{
  "n_layer": 14,
  "n_experts": 80,
  "d_expert": 128,
  "activation": "squared_relu",
  "moe_layers": [0, 1, 2, 3, 4, 5, 6, 7, 8, 9, 10, 11, 12, 13],
  "router_bias": true,
  "init_std_router": 0.00865,
  "optimizer": "soap_variant",
  "grad_clip": 0.5,
  "batch_tokens": [65536, 131072, 262144],
  "train_tokens": 588200000,
  "dataset": "wikipedia_en"
}
Below are experts of layer 8 (counted from 0) of a mixture-of-experts language model. Rows are named router (the router's row for the expert), up (a neuron's input weights, with its number), down (a neuron's output weights, with its number) and show model dimensions 0-127. Each number is 128 + 32 x the weight over its row's rms, rounded and kept within 0 to 255.
After each expert's rows: "comes before" lists some tokens at least twice as common just after its tokens as in all text. This comes from a sample of Wikipedia text that the model never trained on. Tokens count by the router's weight.

# expert 22
router [168  97  81 113 181 106 157 181 171  98 133 136  80 175 165 168 130 104 124 125 167  91 139 128  90  96 106 101 141 121 148 142 103  90 183  73 175 143 157 121 110 143 187 143 157  94 198 164 122 146 144 102 157 118  66 102 158  71 152 108 111 131 151 147  88 186 123 104 120 146  90  81 115 147  71 136 178  88 133 116  78 161 158 120 157 183  93 143 142  79 147 102 142 113 128  99 118 105 113 102 164  90 177 140 173 116  70 167 159  95 136 129  93  68 120 151 157 101  76 159  85 140 126 124 147 161 120  91]
up0 [139 127 154 134  43 162 111 129 142 114 161 202 117 101 121  93  85 117 119 133 121 124 141 170 101 122  99 136 149 148 164  97 141 174 128 115 129 154  19 114  89  84 102 109 100 124 103 139  75 143 117 139 109 165  51 132 124 100 135 164 146 116 137 134 151  84 137 121 108 167  96 127  42 120 173 149 120  98 119 147 177 117  83  75  79  69 142 111 159 108 117 167 144  38 129 135 115 138 168 147 127 138 106  89  97 143 116  68  80 136 157 110 135 138 128 107 177  85 123 172 131 149 181  97 156  85 133 135]
down0 [122 145 139 127 142 108  90  90 136 102 156  83 139 112 177 129 140 117 142 127 137 126 115  70 146 157 126 135 116 127 132 163 111  79 139 107 154  71 168 147 104 125 116 146 159 167 117 144 189  95 142  88 151  75 179 129 104 133 115 111 102 213 161  68 148 115 117 147  69 119 139 129 154 121 108  93 151 108 148  89  75  85 166 144 131 183 141 160  74 132 137  68 150 224  84 187 148 112 110  62 108 123 108 196 142 117 140 120 125 133 109  65 165 140 138 129  77 132 134 103 130 113  77  73  63 172 127 145]
comes before: " and", " the", " but", " he", " including", " which"

# expert 71
router [145 127 104 131  76 156 119  84 150  63  84 136 168 122  58  89 161 108 134 116 102 196 120 114 111 188  90  96 197 144 146 141 113  94  84 108 144 166  68 113 114  84 134 123 160 138 108 141 116 156 123 108 109  98 151 145 121 205 129 134  95 150 140  61  99 153 129  80 166 142 114 122 124 145 137 159 156 118  85  70  89  91  59 127 171 188 126 142 109  78  85 167 146 151 151 110 130  80 157 159 150 106 154 123  95  94 112  60 133 140  96 107 129 165 109 112 110 169 165 105 114  73 124 117 116 132 189 119]
up0 [115 126 102 130  79 191 110 118 136 111 180 145 141 183 135  87 205 127  67 102  79 128 100 134 113  89 102 131 183 153 151 122 135 172 108 129  82 134  87  87 131 120  89 121  46 109 105 120  87 156 112 141 134 108  74 149 194  82  79 202  73 109 128 110 128 100 107 116 161 136 124 153 109 121 114 165 158 105  95 144 215 166 177 119 176 129 160 147 136 169 192 139 127  89 129  92 134 144 121 136 125  89 162 124 121 113  57 139 145 156 115 123 142 128 115 140 132 107 152 185 125  79 145 131 134 121  97 183]
down0 [131 125 155 142 154 160 117 111  74 133 131 100  67  96 122 142  87  68 109 104  95 118 136  52 125 189 149  76 130 117 122 148 147  89 169 163 150 118 187 150 154 144 168 201 165 142 188 132 180  62 162 102 139 152 163 140 163 152 136 159 166 127 143 118 150 116 181 128  92 146 188 160 142 116 170 134 145 144 144 100 158 119 120 104  95 147 120 114  81  44  76 107 155 189 102 146 110 142 133 125 128 154 151 183 158 158 160 109 124 103 129  82 125 137 168 121  77 137 125 116  96 199  65 138 108 125 152 120]
comes before: " to", " of", " that", "|", " for", " \""

# expert 57
router [112 154 148 143  66 117  99 113  61  78  95 162 125 125 103 144 107 196  84 103 179 112 120 119  77 111  87 158 157 182  89  93  99 111 169 152 164 185 149 123 107 140  90 120 174  88 132 168  82 123 146 129  94  67 121 109 172  81 109 135 144 107 137 152  87 159 138 116 139 139 103  82 145 150 149 157 105 107 131 144  71 196  99 130 106 148 130 172 160  68 139 108  89 156 187 149 145 166 104 129 164  84 104 135 137  39 181  89 116 137 134  79 135 111 108  97 137 139  98 169 132 122 158  95 143 164  99 119]
up0 [206 111 151 105  77 134 150  64 126  94 182 106 137 177  95 101  95 116 122 103  98 100 141 104 128 133 125 100 162 105 130 154 114 138 120  87  93 136 106 104 136 128  50 131  82 156 169  34  87 171 130 102 136 142  79 162 181 107 111 163 117 124 145 123  89 139 114 153 136  96  88 130  91 139 135 142  95  86  83 107 170 191 122 119 136 109 125 142 134 162 158 136 134  81  98 161 108 120 141 144 150 125 133 122  27  89  86  99 161 134  98 106 147 197 125 165  71 120 135 200 158 133 150 150 144  83 130 145]
down0 [117 143 104 108 219 106 108 136 163 117  86  91 131 111 130 164 122 109 174 127 129 127 124 107 127 179 174 175 112 157 126 133 175 123 122 177 124  91 159 128 105 130 162 158 146 137 141 141 153 173 148 146 132 105 148 103 108 160 136  84 136 165 135  82 139  43 121 116  82 113 129 173 131  69 156 135 162 112 157 139  89  48 130 110 158 184  95 132  70  47  91 117 137 189  80 108 143  89 112  82 129 154 122 158 120 170 142 133  76 140 119 142 160 110 135 163 119 181 160 124 108 181  77 128  81  66 168 106]
comes before: "-", "==", " The", "===", " In", " He"

# expert 0
router [161 158 143 179 109 117 173 159  84 106  98 158 130 163 107 122 148 180  54 172 106  93 155 174  96 166 103 124 144 174  88 163 101  77  82 150 170 134 125 172 113 164 105 104 173  90 152 149  96 162 119 130 140 143 107  83 173 105 124 151 174 172 189 119 172 139 178 117  71 136 144 120 110 166 132 123 118 114 139 155  78 181 114 164 172  98 144 117 105  95  81 106 166 117 157  87  89  83 164  72 110  97 117  97 177 126 160  91 108  93 124 114  93  86 156 102 137 132 123 132 125 130 176  66 140 155 152  81]
up0 [109  62 117 107  90 184 107 133 152 125 147 178 158 142 134  72 172 132 111 117 116 118 111 152 113  62 162 138 154 102 170 113 136 134 113  69  39 170 120  89 122 119 138 119 134 145 150 101  92 156  89 157  73 108 120 145 161  95 113 138  71 121 117 107  77 144  89 137 161 125 100 183  99 127 132  86 128 113 140 157 171 233 143  78 153  76 151 124 162 143 170 172 160  78 154 154  99 152 126 161 174  96  93 107 109 132 126  81 150 154  71  90 134 139 138  72 124 100 107 143 131 112 170 106 132 110 109 178]
down0 [155 104 152 139 191 137 128  64  96 192 129  73 128  94 125 170 137  88 143 152 131 155 142  64 140 152 163 127 106 113 104 165 154 149 126 175 170  73 177 126 106 141 143 125 166 113 110 111 193 154 109  83 175 125 183 112  76 114 101 131 151 121  91 160 178  82 125 122  86 151 133  95 137  63 120 163 173 107 118  93 153  82 110 156 111 173 113 148 128 118 105  74 120 173 121 199 143 127 162  92 124 134 122 144 123 115 186 136  82 114 169 141 121 201 123 148  81 157 137 114 151 153 122 121  62 127 171  81]
comes before: ",", "–", ")\n", ")", ".", ".\n\n"

# expert 47
router [128 163 115 159 155 113  77 156 104 164  88 149 155 109 137 175 139  93 124 122 168  96 106 140 158 185  92 143  66 147 133 136 113 113 136  98 215 182 124 111  95 129 110  48 112 148 174 124 157 116 144 229 144 133  80 129 132 126  73 141 132 153 179 112 150 150 167  76 168 155  61  92 141 130 152 118 128 138 123  56  72  91 114 139 120 124 132 100 115 133 141 108  76 140 101  93 116 136  94 125 154 118 135 117 128  88  86 128 153 158  94 102 107  99 177 142 103 180 166  82  77 179 161 117 108 121 156 156]
up0 [147 109 130 100  44 145 120  68 148  79 177 128 115 130  86 106 215  91 117 123 130 140  94 117 114 113 113 201 122 151 125 129 101 147 108 113  97  92 136 148  82  95  57 128  93 140 168  46 121 188 127 115 136 105  77 133 153 118 109 160 125 123 169 149 110  98  99 168 103 130  78 171  98  96 139 153 148  45 130 188 179 162 115 128 131 132 137 139 142 138 149 124 113  90 149 138  97 138 140 130 185 116 110 115  66  96 144 118 143 101  76 186 142 155  99  97 100  95 128 109 165 115 127 115 152  87  62 103]
down0 [103 120 184  77 224 142 154  93 155 166 122 100 122 103 136 172  88 182 163 141 100 147 162  86 104 127 140 124 121 130 111 200 122 125 151 116 164 137 137 104  95 141 164 106 141 118 133 196  94 133 109 119 127  64 189 118 113 169 145  85 137 189 138 127 169 131 188  76 100 123 196  78 170 161  67 126 133 162  98 129  99 104 142 107 166 147 113 112  78 124  94 129 160 160 107 110 182 110 109  85 134 155 104 103 110 150 141 135 125 123 170  61 122 145 122  92 150 154 107 160 140 114  70 111  91 140 108 180]
comes before: " of", " the", " to", " a", "ing", " with"

# expert 74
router [101 107  87  61 126 134 134 138  95  93 149 122 151 160 123 121 119  93 173 127 161 125 178 173  97 151 155 160 160 182  72 134  59 138  79  83 186  99 134 150 114 158 102  93 158 137 159 143 177 101 160 133 124 135 158 163 148  89 119  87 171 114 171  96  90 134 122 175 116 132 148 124 110 147 145 136 167 128  85 211 127  84 121 129 130 130 113  79 128 143 149 112  84 103 130 119 170  71  68 151  42 108 124 164 124 157 115  91 116 115 159 103  88 190 155 103  82  80 123 154 160 145 152 131  77  99 124  87]
up0 [113 116  98 157  74 191  99 132 134 118 153 143 182 159  93 111 141 133 153 131  89  79  76 149 133  82  88 100 120 128 142 104 121 154 142 122  81 105 136 150  98 128  75 140  86 144 138  39  59  92 136 127 106 130  90 196 173  84 128 185 113 107 156 103 139 118  80  97 125 162 131  68  98 119  85 113 104  64 139 140 170 141 188 129 144  90 150 110 125 185 128 121 146  98 205 106 137  78 109 120 122 112 107 136  67 132 108  85 136 176 138  79 138  96 121 123 157  88  94 161 148 160 145 143 169 112 121  82]
down0 [ 91 130 143 122 171 106 147  53 130 116 149  61 126  77 138 147 141 134 107  65 162 163 155  98 125 155 127 145 139  80 147 165 159 122  87  81 121 128 108 113 105 139 204 183 136 144  97 110 200 226 134 132 101 113 103 160 128 145 109  56 163 130  96  82 138 110 177 118  69 125 151 160 152 119 128 149 165 107 136 114 127 104 113 153 115  93 133 109 132 155 130  56 116 146  74 119  44  87 126  90  99 140  79 166 131 173 148 182 110 105 153 133 111 127 103 139 113 132 114 123 123 183 104  75 111 141 126 101]
comes before: " •", " ", " Years", " Time", " Team", " Country"

# expert 14
router [169  82 129  98 139 129 157 140 146  82  83 136 164 178  82 173 135 168  63 181 115 128 138 143  85 107 121  98 116 148 161 152 135  87 115 171 123  60 144 189 175 137 132 153 177  99 103 165 131 119 188 141  82  99 120  77 165 152 100  90 139  95 117 111 123 174 138 142 100 143 139 121 166 133  65 122 147 122  67 148  95 136 107  97 175 180 134  90 154 145  77  70 144 115 147 107 126 122 162 153 123 131  80  98 169 134 136 121 104  99  80 136 116  68 102  85 122  87 109 192 159 143 184  82 132 151 144  90]
up0 [113 141 122 134  79 192 129 108  94 109 179 198 166 144 172  36 112  95 127 107 111 135 118 114  79 125 141 135 135  95 138 156 174 109 136  51  93 125  66 124 123 121  91 136 147  98  73 151 120 120 138 156 112 154  77  71 124 185 121 140 139 103 137 132 126 121  96 111  77 167 114 117 100 128  92 140  69  81  72 131 182 159 173 111 148 107 187 180 155  83 157 142  94  91 119  86 135 105 154 135 105 146 132  98  92 104 110  71  95 107  68 139 164 158 113 107 125 110 152 124 105 115 123 136 157 105 126 203]
down0 [137 176  67 129 160 103 180 108 144 116  67  93 128  82 123 182  37 104 124 132 126 175 105  86 126 149 128  98 130 104 153 163 160 122 153 192 175 121 162 106  91 167 139 169 121 154 105 154 134 101 134  66 167 132 162 150 127  99 121  89  85 139 156 105 152 103 148 152 138 122 123 133 110 135 142 142 164 140 137  74  94 105 152 112  59 213  97 130 127 136 112 130 168 192 119 152 106  97  64 123 124 113 129 153 169 182 123 178 108 131 160 113 140 145 147 138 103 198 166 109 128 161 107 133  71 196 123 143]
comes before: " and", " which", " who", " but", " a", " where"

# expert 39
router [142 135 189  53 145 158 105  83 190 114 176 121 147  88 142 163 142  99 141  62 134 162 126 151  88  59 160 197 164 141  86 128 127 159 127 151  75 130 111  66 155  86 144 143 106  83 118 169 131 105 160 160 136 163  69 109 147 111 155 138 136 153 107 108 102 170  61 171 116 128 125 110  84 100 115 142 144 139  85 175 111 152 159 133 123 168 146 113 161 139 196 165 144 154 106 123 117 135 180 117 131 201 139  97  98 114 168 101 173 114  85 132 121 151 130 171  93 114  99  92 107 112 127 167 155 132 102 180]
up0 [126 158 145 134  66 198  92 134 119 120 145 170 130 135 163  94 168 129 113 133  74 134 119 133 138 127 138 144 138 132 171  84  87 162 134  88  86 114  71 123 129 116  59  87  87 122 155  85  73 166 110 134 114 136 111 133 153  80 121 150  92 119 128 137 127 173  93 152 148 121  92 165  86 185  88 134 102  63 132 119 164 185 182 116 146  91 169 136  80 121 176 106 102  69  93 173  78 138 139 196 148  91  88 148 132  92 110  84 145 105  66 152 129 145  92  88  91 108 127 176 121 134 150  84 150 160 148 159]
down0 [126 142 170  90 141 153  80 130 152  92 106 117  97  99  93 112 108 138 114 115 134  90 172  90 120 124  80 126  97 156 152 162 148  92 110 105  75 137 112 103 115 110 131 158 132 133 140 136 158 119 129 116 158 130 157 127  71  74 150 161 109 158 161 134 194  80 192  98  53 136 168  95 195 131 167 163 206  88 119  73 101 148 118 113 133 190 110 180 137 121 126 135 131 157 128 114  75 112  87  34  86 100 104 141  83 180 126 147 125 174 142 128 107 152 105 186 112  67 164 165  93 127  91 128 130 139 134 130]
comes before: "|", "==", "-", "The", "===", "In"